{
  "num_hidden_layers": 8,
  "hidden_size": 256,
  "n_experts": 16,
  "experts_per_token": 4,
  "d_expert": 96,
  "d_shared_expert": 0,
  "hidden_act": "swiglu",
  "moe_layers": [0, 1, 2, 3, 4, 5, 6, 7],
  "router_score": "softmax",
  "normalize_top_k": false,
  "routed_scale": 1.0,
  "balance_loss": 0.00294,
  "balance_bias": false,
  "router_z_loss": 0.001,
  "n_groups": 4,
  "groups_per_token": 3,
  "init_std_router": 0.0121,
  "lr_router": 0.000499,
  "num_attention_heads": 2,
  "num_key_value_heads": 1,
  "head_dim": 128,
  "vocab_size": 2048,
  "norm": "rmsnorm",
  "norm_place": "pre",
  "norm_eps": 1e-06,
  "positions": "rope",
  "rope_theta": 10000.0,
  "rope_fraction": 1.0,
  "qk_norm": true,
  "attn_scale": 0.0884,
  "tie_word_embeddings": false,
  "parallel_block": false,
  "init": "normal",
  "init_std_qkv": 0.0298,
  "init_std_o": 0.0298,
  "init_std_up": 0.0298,
  "init_std_down": 0.0,
  "optimizer": "adamw",
  "learning_rate": 0.00194,
  "beta1": 0.9,
  "beta2": 0.99,
  "weight_decay": 0.15,
  "lr_head": 0.00813,
  "warmup_steps": 591,
  "schedule": "wsd",
  "decay_fraction": 0.628,
  "decay_shape": "pow",
  "final_lr_fraction": 0.1,
  "batch_tokens": [65536, 131072, 262144, 524288],
  "max_seq_len": 256,
  "doc_mask": false,
  "train_tokens": 850400000,
  "max_steps": 3989,
  "dataset": "wikipedia_en"
}
Below are experts of layer 2 (counted from 0) of a mixture-of-experts language model. Rows are named router (the router's row for the expert), gate (a neuron's input weights, with its number), up (a neuron's input weights, with its number), down (a neuron's output weights, with its number) and show model dimensions 0-255. Each number is 200 + 30 x the weight over its row's rms, rounded and kept within 0 to 999.
Before each expert's rows: "comes before" lists some tokens at least twice as common just after its tokens as in all text. This comes from a sample of Wikipedia text that the model never trained on. Tokens count by the router's weight.

# expert 1
comes before: "\n", "|", "-", " The", "==", " he"
router,167,165,229,183,167,214,267,168,230,247,226,227,208,218,168,176,238,233,168,162,225,239,174,207,255,219,185,257,178,160,183,221,231,190,174,178,235,181,228,217,224,171,185,213,229,209,156,158,218,203,218,230,184,167,207,169,211,183,165,208,155,163,231,228,194,177,229,176,242,164,218,198,197,154,217,175,184,256,155,232,233,241,186,233,169,183,237,219,235,194,217,219,155,261,196,216,152,181,165,163,195,216,224,205,157,213,187,241,169,223,243,166,204,231,234,186,214,223,176,230,237,214,136,233,179,174,177,195,164,195,218,198,219,235,173,169,205,187,190,173,151,245,200,243,155,168,189,184,179,154,218,222,231,246,156,229,170,155,227,174,202,144,211,220,139,163,219,235,232,186,175,202,187,249,163,245,221,236,238,162,182,145,248,211,248,207,179,166,178,253,242,200,213,230,224,173,187,169,164,222,171,202,248,160,195,242,181,223,180,204,240,174,232,180,134,247,195,231,242,218,217,192,179,156,185,190,146,178,194,171,175,176,238,235,211,188,179,218,201,160,172,218,185,188,194,222,178,235,169,180,242,200,251,218,216,203
gate10,222,212,203,151,210,215,235,230,190,201,203,209,204,204,200,177,196,196,184,175,144,228,205,202,147,165,239,167,241,183,217,196,221,208,177,193,150,191,219,259,163,160,169,263,166,174,175,116,191,250,240,204,253,159,214,190,196,199,164,219,156,180,218,168,221,189,201,185,217,189,169,195,227,179,198,162,182,246,197,212,237,174,229,233,229,211,233,163,255,199,266,198,181,169,198,212,250,149,193,194,214,206,201,197,250,212,114,204,165,248,189,230,206,167,192,191,194,206,212,229,206,209,177,197,180,171,270,282,227,201,157,178,197,240,176,154,170,186,150,204,219,185,194,215,193,174,221,240,171,222,186,175,177,217,188,237,196,212,197,219,230,201,176,169,188,167,240,166,227,139,171,153,154,231,171,206,175,220,173,178,229,180,215,188,231,234,135,196,144,198,137,184,178,159,143,194,202,204,240,227,200,184,167,208,191,197,212,211,210,199,167,159,222,255,194,146,209,176,223,237,213,229,176,221,151,233,186,255,136,201,207,230,212,204,168,101,182,170,199,171,188,187,215,148,182,211,197,212,218,176,233,155,206,180,202,205
up10,220,191,215,198,165,199,263,172,220,204,205,216,204,162,211,204,165,204,201,189,273,208,203,171,187,234,162,226,177,164,162,173,235,212,218,155,201,231,147,221,206,220,175,194,245,226,219,156,217,243,193,204,271,139,209,219,232,224,155,188,157,205,190,254,240,216,246,219,279,162,200,235,240,92,206,154,169,222,170,199,234,208,214,227,203,206,177,185,250,248,215,158,217,183,207,230,187,168,200,151,243,206,204,200,223,224,188,223,150,193,123,198,210,198,181,196,215,217,183,221,168,277,151,210,220,160,187,182,195,252,196,197,195,217,231,200,172,198,193,278,160,185,198,173,209,237,179,230,217,149,250,186,147,181,178,230,214,201,147,263,207,211,196,207,197,150,194,161,211,209,172,181,245,190,195,195,212,224,233,207,218,174,192,210,204,204,195,173,130,168,225,162,195,204,210,186,249,162,203,203,208,151,205,245,221,161,212,171,183,187,216,193,194,213,199,168,190,238,185,221,129,240,193,183,232,196,224,205,197,184,215,177,144,256,177,207,211,223,207,205,184,188,271,199,231,258,200,237,214,221,243,197,204,219,186,223
down10,227,210,171,187,196,217,168,198,161,206,172,173,189,193,160,249,126,146,192,191,179,245,188,174,194,199,219,176,200,242,235,191,172,179,213,211,211,219,202,209,252,185,227,249,185,221,162,188,151,167,233,177,191,205,174,223,189,207,189,168,254,260,259,155,231,152,226,273,164,220,179,187,238,244,129,199,203,215,186,180,187,164,179,173,188,172,196,191,166,184,187,259,228,161,142,261,205,216,174,228,232,181,172,187,165,181,211,186,229,190,214,182,204,184,167,244,200,202,267,225,154,209,261,254,174,177,228,214,188,179,153,190,185,199,186,183,189,213,162,151,215,198,179,214,221,177,271,173,215,220,157,168,156,187,189,98,186,182,203,181,188,173,193,176,220,143,183,183,204,182,279,217,190,223,119,181,236,222,215,200,162,191,163,197,222,198,180,201,211,183,238,195,164,215,187,219,173,253,268,180,248,194,185,182,173,228,200,201,219,223,243,179,236,229,181,204,163,191,214,199,241,186,185,200,175,164,193,213,146,213,251,160,171,188,175,187,221,207,209,152,198,241,165,161,191,229,215,187,197,179,202,176,170,196,160,195
gate11,210,218,212,160,151,207,174,228,197,210,185,146,176,205,206,216,206,160,171,253,227,209,201,176,214,193,269,228,140,200,208,229,246,198,216,220,163,129,199,237,162,138,216,211,177,205,172,179,210,248,214,200,217,205,179,157,201,237,190,228,216,225,207,211,131,198,254,204,184,190,205,224,206,175,205,235,170,208,140,251,158,212,144,210,231,194,200,207,183,177,195,200,214,219,198,155,199,175,212,227,233,199,210,210,166,187,156,168,197,245,223,216,171,136,257,219,238,231,170,175,232,149,203,208,187,260,168,211,198,212,160,259,170,171,188,160,233,181,194,226,237,198,189,201,166,230,221,211,237,187,276,252,227,181,219,227,196,197,224,243,198,192,192,199,179,217,196,222,215,176,148,213,298,209,214,217,247,199,195,174,233,187,121,208,211,213,208,184,178,276,208,232,203,206,169,198,163,230,184,222,243,196,224,207,217,253,157,219,248,171,215,193,155,216,249,230,208,224,202,238,171,216,183,231,178,213,188,127,195,204,202,204,271,204,165,145,176,221,197,193,203,229,211,166,269,217,188,158,228,212,251,185,191,210,211,206
up11,207,177,212,186,226,179,168,189,171,191,170,238,230,183,278,213,186,260,168,207,238,215,203,199,219,238,183,200,178,206,231,200,214,191,200,212,230,120,196,210,166,168,226,185,143,221,189,250,202,201,229,257,211,224,179,270,171,192,194,218,165,201,227,226,152,249,216,198,179,197,222,178,151,228,216,239,238,210,222,201,208,197,173,247,188,217,238,189,186,168,241,185,210,210,210,185,211,147,179,217,221,181,202,235,212,200,162,194,200,222,280,234,230,208,250,206,158,202,207,169,214,233,198,241,213,188,188,237,206,177,191,211,176,194,259,195,265,194,202,212,246,200,298,175,157,179,228,233,174,247,177,212,222,183,196,242,203,200,170,164,210,208,227,208,208,248,189,217,206,230,195,248,191,207,254,192,243,211,216,204,221,151,192,208,261,181,216,198,211,225,218,204,180,195,128,137,219,172,204,240,189,192,209,186,226,244,130,214,233,206,173,271,189,197,211,220,211,227,230,197,162,208,187,199,196,245,226,189,221,252,185,176,240,279,254,169,221,236,256,212,248,249,208,234,221,191,236,197,198,253,247,208,249,238,190,202
down11,194,189,199,187,223,245,217,187,221,264,241,169,188,175,171,263,179,202,184,245,169,199,239,201,229,190,233,170,167,191,217,255,230,239,218,217,247,221,170,167,142,198,217,192,269,203,201,208,167,171,202,154,174,181,228,197,149,229,180,179,212,248,156,180,211,172,207,201,212,201,198,227,102,191,229,176,201,235,184,210,227,172,195,197,172,207,205,217,140,207,281,176,216,206,203,148,217,151,211,195,203,238,142,164,179,215,238,181,186,212,177,156,174,178,162,168,193,217,225,176,211,231,228,154,194,221,250,226,254,241,126,178,197,240,179,249,177,226,225,244,180,193,146,241,236,145,191,183,239,205,210,217,204,244,241,222,183,205,198,176,198,176,183,226,224,143,198,222,172,245,193,209,189,213,198,220,212,184,249,205,220,191,200,229,196,249,204,210,207,179,205,228,146,172,198,146,186,169,193,150,208,188,221,171,174,236,213,183,243,177,166,170,192,160,188,162,246,231,191,178,177,232,221,223,119,206,202,199,182,203,229,178,227,232,277,198,197,235,213,158,261,244,213,214,184,194,168,196,206,218,180,241,196,239,187,175
gate12,254,221,177,213,163,162,185,178,174,236,217,204,227,154,228,160,210,212,224,204,183,262,164,191,214,212,188,214,244,210,184,207,194,189,223,166,210,182,167,223,184,246,244,201,270,161,131,202,203,226,196,201,220,140,243,242,234,235,168,224,174,107,236,187,211,177,235,206,202,213,189,214,210,184,193,221,186,235,227,144,188,214,189,179,210,160,192,206,188,242,234,189,161,229,160,168,196,202,193,124,213,194,186,170,185,204,175,266,195,207,169,217,215,185,171,158,186,202,187,218,195,249,138,235,218,188,216,187,203,197,194,221,165,230,238,181,161,215,193,203,209,207,171,234,230,193,187,207,195,226,217,204,183,164,104,235,224,187,218,156,241,195,173,199,210,203,120,155,228,157,197,215,161,182,192,174,238,175,154,224,203,235,219,249,194,190,206,162,194,189,199,228,237,260,302,254,173,204,207,257,224,226,207,200,240,218,189,181,193,193,164,191,199,206,148,221,188,189,256,174,211,205,261,228,177,188,238,243,194,188,189,157,171,264,179,209,181,212,217,176,123,191,214,217,193,164,224,227,174,208,200,225,215,198,193,150
up12,165,149,207,229,255,260,205,228,234,194,159,168,228,256,177,155,184,220,146,183,174,210,227,239,239,193,260,162,206,177,203,230,220,186,148,193,188,176,259,157,210,216,189,210,166,201,211,127,202,217,154,202,246,177,173,198,177,155,195,162,164,229,161,179,208,202,195,140,199,215,191,194,209,173,210,158,209,169,195,222,209,191,212,184,180,251,227,167,240,230,188,251,177,211,225,233,194,168,181,210,189,260,230,197,191,224,214,127,153,237,207,252,175,226,193,235,222,221,227,223,175,179,194,179,239,224,198,215,209,237,203,209,237,179,171,164,206,179,219,197,147,192,233,170,183,217,230,264,184,169,168,208,177,246,212,231,149,203,226,215,185,218,187,189,195,202,228,247,187,222,222,193,203,207,204,233,166,246,227,176,174,189,202,160,243,208,181,149,177,196,190,182,166,180,202,165,199,193,191,182,188,192,178,232,153,208,194,227,202,190,200,248,226,183,170,153,217,217,214,224,173,211,142,220,245,227,202,179,112,229,221,235,245,168,184,96,215,177,200,200,232,237,219,200,271,255,171,184,228,220,207,179,196,249,246,243
down12,189,155,231,187,240,200,229,174,194,180,191,238,190,233,201,197,161,239,127,142,152,199,200,211,179,221,198,223,192,183,220,152,215,192,198,190,178,203,223,213,231,189,180,133,192,191,207,214,238,202,218,194,266,225,191,230,167,189,222,163,190,224,151,220,179,238,232,209,156,211,267,219,228,207,219,162,137,218,242,224,220,188,197,202,146,216,206,203,245,168,162,245,227,218,173,224,182,165,157,229,126,194,187,221,262,202,167,142,176,176,193,232,183,178,172,162,227,226,222,194,146,213,181,188,175,175,208,193,166,221,229,168,181,209,203,177,171,209,233,188,159,249,233,195,202,209,219,227,133,229,187,220,207,234,243,215,215,183,218,189,181,217,180,183,136,228,178,178,191,238,191,184,215,195,205,224,233,253,218,222,134,242,203,158,146,105,213,190,192,151,181,235,185,165,164,176,189,113,157,186,244,225,232,209,153,186,235,199,160,242,131,228,202,177,196,197,196,207,174,177,203,174,183,203,190,221,213,197,196,245,198,203,247,168,226,178,152,200,246,209,260,191,215,220,229,161,218,220,180,218,210,250,180,193,215,211